{
  "n_experts": 40,
  "experts_per_token": 8,
  "activation": "swiglu",
  "routed_scale": 1.0,
  "balance_loss": 0.00454,
  "init_std_router": 0.0211,
  "lr_router": 0.00144,
  "norm": "layernorm",
  "tie_embeddings": false,
  "lr": 0.00674,
  "beta1": 0.95,
  "train_tokens": 641800000,
  "steps": 4897
}
Below are experts of layer 9 (counted from 0) of a mixture-of-experts language model. Rows are named router (the router's row for the expert), gate (a neuron's input weights, with its number), up (a neuron's input weights, with its number) and show model dimensions 0-127. Each number is 128 + 32 x the weight over its row's rms, rounded and kept within 0 to 255.
Before each expert's rows: a language model's description of what the expert responds to. This comes from a sample of Wikipedia text that the model never trained on.

# expert 35
It responds to: Parentheses and line starts. Opening parentheses after names introducing birth years, line breaks, and capital or lowercase first letters of words, as in (born 1989).
router [ 65 140 104 104 142  80 135 137 191 165  86 103 163 131 101 172  83 112 154 172 100 113 127 105 134 157 135 173  90  95 129 104 113 160 206 109 141 142  99 150 132 122 135 156 169  48 143 130 107 112 154 107 163  97  94  94  94 103  96  83 123  92 108 108 105 133 123 177 134 134 111 102 100  98 103 176  89 166 187 106 156 183 141 111 125 116 203 132 182 133 156 174 172 146 142  99 134 156 126 129 149 134 129  84  81 110 144 176 137 117 142 100  97  95  90  60 104 122 170 135 114  29 149 146 116 114 162 144]
gate0 [ 78 101 119 147 114 174  68 187  72 193 146 116  75 108  58 181 108 138 122 124 114 127  90 119 147  90 124 109 150 144  82  79 114 106 129 132 115 182 151  95 157 124 144 152 114 126 110 123 162 145 148 104  77 171 153 138  89 134 147  99 184 113 187 167 129 139 166 106 151 199 118 149 109 140 122 134 146 169  68 103 144 170 142 174 145  82 171 129 165 110 115 137  73 191 137  67 117 160 111 138  90  97 145 114 199 109 183 143 151  95 115  98 111 131 125  82 113 130 149 133 113 134 141 131 141 121  52 168]
up0 [101 110 182 174  94 117 116 159 105 182  74 101 105  73  97 111 103 107 173 100 108 120 133 128 104 133 115 118 133 176 160 113  67  72 135 155 104 178 114 151 137 113  80 151 136 150 120 177 113 156 140 110 117 170  97 157 131  94 161 104 105 156 128  85 159  94  64 137 135 171 134 102  65 106 114 160 127 158 168 160 126 157 193  93 147 126 133  90 149 126 130 144 133 124 158 172  86 154 121  47 120  42 157 132 170 108 159 123  89  83  99 173 117 160 185 134 175 102 182 128 159 151  94 135 120 121  79 153]
gate1 [112 121 101 154 140 145 139 155 134 190  51 203  76 170 132 118 152  75 118 104 135  81 116 182 132  97 107  92  73 126  66  76  98  81 119  91 107  84 114 112 119 147 193 139  62  67 122  81 130 145 173 136 132  97 140 127 133 148 114 137 110  84 154 178 131 138 132 191 133 106 140 108 186 150  78 102 128 147 146 192 126 141 196  72 110 165 116 133 109 129 117  93 128 132 157 145 125 174 153 154 166 104  80 132 150 115 111 136 128 137 110 164 126 134 130 180 137 131 170 104 110 121 213 163 112 135 129 120]
up1 [ 85 101 173  88 136 138 155 197 112 126 138 128 112 156 155 139 147 101 105  88 138 156 149  84 123 144 127 116 130  87 154 107 121  98 166 146 155  84  58 153  99  55 130 181  85 106 116 103  97 162 160  65 149 112 200  60 107 106 143 155  97 179  83 140 155 156 123 151 157 142  91 196 129 157 172 118 116 124 149 173 100  98 128 139 136  61 169 156  99 144 148 148 142 116  99 127 114  92  80 111  66 144 143  88 120 145  91 163  95 104 111  92  95 120 163 133 155 184 133 154 129 186 139 128 174 164 149  86]
gate2 [145 175 166 141  66 177 135 103 131 104 109 102  91  68 143 117 159 198 173  83 152  92 155  80 106 134 174 186  91  78 125  81 165 139 141 133 158 109 141 159 104 123 123  99  86 174  96 160 133 145 159 159 121 112 155 101 115 104  93 135 128 125  90 133 149 128 184 166 162 139 161 117  69 157 133 115 142 166 153 147 138 144 168 129  32  83 145 157 165 112 136 161  99  92 127 200  79 125 155  93 150 147 123  88  86 135 151 128 115  77  92 127 116 120  92 123 163 191 118 111 127 127 111  90  90 149  65 149]
up2 [ 92  96  90 125  89 201 148 136  96 119  98 139 151 127 102  99 141  90 112 155 147 124 120 119  99 137 190 145 151 123 179 163 138  94 140  88 143  71  81 153 111  85  70 173 190  99 113 174 167 129 111 138 142 142 170  80 103  86  45 112 107 126 114 127 104 168 102 123 113 119 131 195 171 120 122  84 201 119 130 151 130 103 140 113 130  85 165 117 156 140 100  92 120  88 119 137 170 155 112 212 177 143 121 107 151  80 120 182 117 162 137 190 138 109  98 177  89 112 150 110 149  95 115 111  80 154 162 134]
gate3 [172 124  93 128  82 123 185 106  42  88 196 126 108  68 180 114 116 127 173 135  60 143  78 164  87 149 124 142 123 123 140 125 121 124 168  61 120 150 139 111  68 120 114 109 129  85  96 200 111 122  98 149 148 133 176 115 139 167 192  84 140 154  96 137 127 177 130 130 181 120 150 138 102 151 172 155 130  99 183 133 126 150 130 126  94 106 146 101 128 146 161 113 144  69 135 171 129 159 131  89  97 133 110 106 157 141 118 148  52 127 114 100 118 147 119 179 183 192 143  78 154 126  96 130  91 106 121  89]
up3 [ 90 169 166 137 134 122 165 123  93 108 126 181  92 147 129 104 155 157 108 139 149 130 157 137 114 119 113 101 169 116 114 160 159 127 101 133 130 139 130 108 125  67 132 137  89 156 144  60 123 107 133 126 107 153 132 184 116 166 119 160 159 146 106 116  71  99 114 141 160 147 164  78  96  89 146 148 137 180 121  89 127 156 106 154 136 146 106 107 144 127 169  79  57 168 153 135 131  83 165 182  69 107  35  79 182 198 102 169 141 137 215  80 128 168 111  70 145  88 143 165 114 139  93 107 110 114 152 177]
gate4 [ 80 198 130 197 121 100 114 184 109 110 130  74  98  49 167 106 139 110  82 147 133 114 125 133 118 157 120 158 190 132  99  91 147 131 153 120 105 150 130 122  71 126 131  63 189  86 128 114 158 143 143 163  82 147 112 109 165 126 165 108 174 152  85  99  95 123 110 105 118 111 183  82 100 126  81  70 135 136 141 152 143 160 156 134 143 153  98  75 106 134  73 178  92 121  95 115 148 123 137 145 139 125 172 153 103 107 107 125 146 183 144 109 122 195 150 171  73 129  83 146 130 157 129 125 182 112 208 115]
up4 [130 149 142 179 187 161 162 137 115 161 135 139 142 135 112  85  72 146 112 126 141  90 149  78 143  94 152 125 112  67  66  19 126 148 110 171 132 110  78  97  67 126 137  89 160  83 140 124 110  74  97 200 157 117 162 136 149 100 135 145 158  95 152 135 181 143 148 181 171 113 157 154 151 108  74 147  92 134  95 143 100 178  57 147 149 147 141 124 131  90 184 154 144 134 118 145 146 150 172 142 135 141 132 126 136 124 152 144 169 114 131 135  72 141 149 100  61  66 114 151 100 128 113 152  98 143  73 137]
gate5 [133  74  99 143 108 151 122 113 127 159 191 137 121 145 128 181 147 136 138 164  88 156 130 122 129  75  99 106  77 126 142 117 129 130 112 126 109 144  81 140 139  66 141 155  84  90  88 119 147  58  27 134 142 185 167 108  82 154 123 189 112 171 147 136 106 132 159 106 131 128 102 115  90  57 104 121 128 150 140 133 195 102 159 102 200 151 119 192 142 157 118 133 152 110 107 130 110 150 202  78  87 165 147 168 137 115 139 150 161 168 141 126 109 109 135 142 175  82 137 116  71 141 153 120 119  84 109 190]
up5 [ 91 101 137 140 114 148 178 184 106  91 158  93 149 124 175 165 190 174 129  97 112 166 135 174 185 111 196 109  78  94  89  71 168 119 144 102 112  98  95 158 136 103 201  67 134 129 174 115 118  99  97  84  92 136 165 128 117 133 136 140 141 107 120 151 129 133 107 166 112 100  51 129 144  99  73 129 113  91 128 139 145 150 109 143 159 119 115 129 113  63 105 153 108 118 153  90 112 133 123 122 135 138 146 224  60 136  75 157 159 189 118 106 125 172 161 140 100 131 156 108 121 100 104  65 130 160 137 131]
gate6 [111 164 110  67 120 134 164 120 132 121  85 119 152 114 142 109 137 132 126  91 134  83 106  79 152 182 113 136 101 133 105 149 170 182 118 140 113 221  87 144 166 130  89 145 196 156 113 136 100 150 119 113 181  62  94  89  92 113 174 103 178 177 212 128  98 167 204 120 105 110 115 134 149 101 110 153 122 125  99 110 145  50 160 132 183 122 138 163 152 161 145 147 115 157 155  79 116 114 128  97 127 128 189 170 113  80 117 107  94 104  91 133 186 115  85 169  91 115 124 118 144  85 123 112 135  95 109 138]
up6 [117 101 118 153 202 132 126  97 114 126 125  99 156 133 100 125 116 137 112 138  63 189 104 158 207 138 103  79 112 175 119  77  73 102 166  92 105 121 168  96  83 152 167 122 131  93 110 166 152 100  66 158 119 110 161 170 130 191 144  82 140 104  84  97 138 130 138 138  87 100 144 145  63 118 109 130 130 147 166  65 153  97 147 163 151 161 130 120 185 191 132 172 156 123 132 125 147 108  90 104 134  59 128 126 186 111 120 159 120 115 108 102  97 164 140 121 119 137 135 188 103 167 188 142 157 104  65 133]
gate7 [106 131 143 139 165  67  95 122 131  98 165 119 108 112  90 119 129 122 150  77 152  97 111 127 129 136  91 152 135 166  93 161  51 158 102 121 139 129 135 149 104 138 147 162  70 154 108 152 131  94  99 137 165  75 126 136 160  92 136 187 186 133 165 105 159 158 120 124  74 157 117 164 141  62 142 108 209 139 138 153 156 136  99  72 125 100 105  98 105 157 138 170  51  88 186  83 222 118  96  98 134  73 123 153 116 162 182  98 133 139 152 182 188 133 130 102 109 135  91 168 135 127 135 115 143 152  96 132]
up7 [135 155 151 110 113 156 175 173 184 163 113 169 136 129 163 121 152  81  81 164 139 131 161 130  95 122  89 132  85  78 169 119  69 138 156  81 132 175  72 167 108 116 123 143 130 159 124 168 114 110  91  81 145 112 157 158 152 127  87 125 116 123 129 172  42 140 128 160  91  90 132 101 180 139 168  63 125 146 150 153 117 111 120 105 145  62 166 162 147 172 177 118 121  93 138 126  62 123  80 166  37 138  97 107  69 121  97 131 152 120  92 111 166  99 143 166 103 181 120 117  99 126 123 130 145 168 162 142]
gate8 [ 69  85 111 111 129 189 130 165 122 160 135 128 114 148 167 138 153 138  96 104 186 127 148 154 135 131 137 138  99  81 170 104 184  96 141 116 142 123 137  94 102 104 152  91 125 109 122 141 141 110  75  99 157 185 155 118 163 130 119 140  79  91 132 168 153  88  98 165 170 142 125  75 155  98 131 142 152 120  94 168 108 122 113  83 187  68 149  88 142 173 177 181 136 142 141 107 145 121 144 107 168 129  83 165 189 159 110 105  81  88 116 121  47  91  81 134 145  80 131  62 164 121 181  65 141 115 181 138]
up8 [ 78 160 157 152 136 106 144 100 111 129  83 141 127 121 138 115 126  68  80 135 150 117 170 122 123 138 124 117 117 128 164 149 109 112 143 155 126  45 105 166 140 126 122 221 105  81 149  87 120 165 134 158 102 101  99 101 179  64 154 144 146 129 125 131 140 116 107 140  95 114 167  98 169  97  84 125 102 105 164 149 146 117 138 140 132 152 161  47 198  77 184  91 131 138 165 115 145 221 136 101  94 122 167 117 122  91  92 105 170 168 159 191  70 131 121 116 111 164 166 127 153 143 125 126 149 183  65 108]
gate9 [111 180 128 110 182 135 113 123 118 150 183  93 108 119  93  89 114 108 219 135 152 120 140 103 176 102 144 141 135 162 104 164 114 169 125 169 131 159 154  72 122 131 146 129  76 191 162 171  93 172 161 150 148  84  55 135 169 110 175 134 190  85 127 132  41  97  86 143 114 175 128  92 121 130 125 105 183 163 143 158 113 103 155 140 166 125 126  91 124 120 116 108 125 115 135 136  88 108 123  94 155  80 132 115 113 169 104 135 163 137  68  65 136 164 124  92 127 106 134 153 155 120 108  55 104  88 161 171]
up9 [117 162 213 133 139 123 162 118 171 128 123 169  95  99 185 158 151 128 123  95 131  90  88 133 109 126 114 139  89 101 139 133 150 150  87  91 153 192 119 131 129  72  75 171  92 153 136 160  97 148  83  97  95 163 141 151 127 132 126 134 130 160  85 176  94 120  93 182 159  94 121  78 123 122  73 116 166 132 114 157  71 149  90  99 131 140 181  57 106 114 114 150 126 143 165 161 123 162 135 159 118 110  58  90  93 158 156 194 115 127 122 160 142 145  92 111 103 110 144 137 147 136 136 104 125 233  69  93]
gate10 [ 96 100  75 110 143 165 130 175  73 125 184 148  93 105 126 152 139 127 189 135 171 109  98  82 159 191 191 134 150 167 144 122 149 133 134 140  94  86 149  98 114 155 127 155  65 110 112 109  83 159 198 109 135 197  96 113 167 127 193 129 109  87 198  99  98 171 150 165  87 141  96 147  88 137 116 125 124 115  82 111 108 186 104 122 164  96 109 115  94 159 116 152  70 140  90 102 155 166 149 138  85 140 114  98 193 101 201  99 101 129 117 112 118 116 137 145 150 105 124 145 137  61 134 120 101 140 115 132]
up10 [158 145 106 152  53 175 135  91 105 123 137 139 101  86 125 127 135 154 185 141  87 174 175 137  86 135 134 119 155 170  78 108  67 139 115  81 104 158 162 137 146 100 114 147  95 117 118 121  97  99 101 158 124 134 130 151 118 152 178 165 167 154 129 130  81 163 150 149 154 193 126 102  74 140 160  96 179 171 149 126 115 143  56 133 209  95 136 132  67 138 120  97 179  90 114 154 154  87 181 127 134 132  96 149 108  71 105 106 138 147 155  93 186 152 112 120 139 109 103  91 112 115  80 131  83 171  54 152]
gate11 [ 46  95  97 128  79  83 191 123 184  91 148 124 111  60 201 115 100 155 130  40 140 136 131 144 145 127 135 125  89 151 125 112 135 127 155 135 135 133 136 142 113 168 115 131 155 109 116 174 141 117 185 128  90 145 114 191 138 113  51  99 116 153  83 122 172 147 161  97 155 153 175 111  54 105 129 112 118 156 107  69  67 158 154  86 113 149 136 167 150 130 138 159  91 160 129 118 192 174  99 114  86 128 151 135 131 116 105 162 120 178 125 115 145 100 123  90 152 160 160 132 158 147 145  54 117 140 100 134]
up11 [ 93 136  56 138 121 194 142 166 109 153  61 136 174 157 156 117 144 141 155 153 178 100 105 182 146 113 110 144 123 110  89 117 168 132 124 147 124 146 130 164 138  90 109 146 105 146 109 134 116 114 119  44 177 112 101 105 176 113 118 144 125 136 155 109 133 140 152  90 112 125 127  95 140 144 156 156 115 156 155 148  73 176 142 146 150  83 116 135  96 121 175 100 117 122  92 158 179 131 139 109 122  77 106 119   0 121  75 139 100 107 139 143  93 120 132  77 131 123 133 187 129  75 112 113 141 116 212 181]
gate12 [ 92 117 118  98 100 122  97 144 154 116 125 123 106 135 134 143  89 146 129  74 129 171 119 156 109  48 180  53 103 103 115 121 122 143 116 112 152 135 126 170 169 133 160 189 116 129 134 130 116 147 156 156 118 168  83 140 167 124 148 196 115 125 136 130 164 136 134 178 181 112  80  77 103 151 131 148 110  68 140 146 162 181  73 176 133 146 113 130 146 147 167 199 110 134 132  77  56 167 174  95  91 192 151 170 144 126 148 156  58 119 147 101 109  98 108 135 136 138  94 150  88 123 132 151  55  75  87 139]
up12 [ 90 122  71 132  95  66 152  82 156 187 159  93 147 156 129 146 137 138 159 141 112 134 115 116  92 138 100 147 148 114 107  72  92 150 111 163 149 151 146 115 170 132 124 100 144 157 130 143 142  98 120 158 156 112 153  89 128 178 133  88  93 115 126 126 205 114 129 111 161 165 131  85 144  97  90 136  84 186 175 142  99 119 133 148 113 131 177 105 124  30 183 182 154 133 109  93 202 171 111 107  85 116 150 151 106 165  59 142  76 107 102 142  75 102 105  80 129 115 134 100 161 103 125  85 201 131 131  94]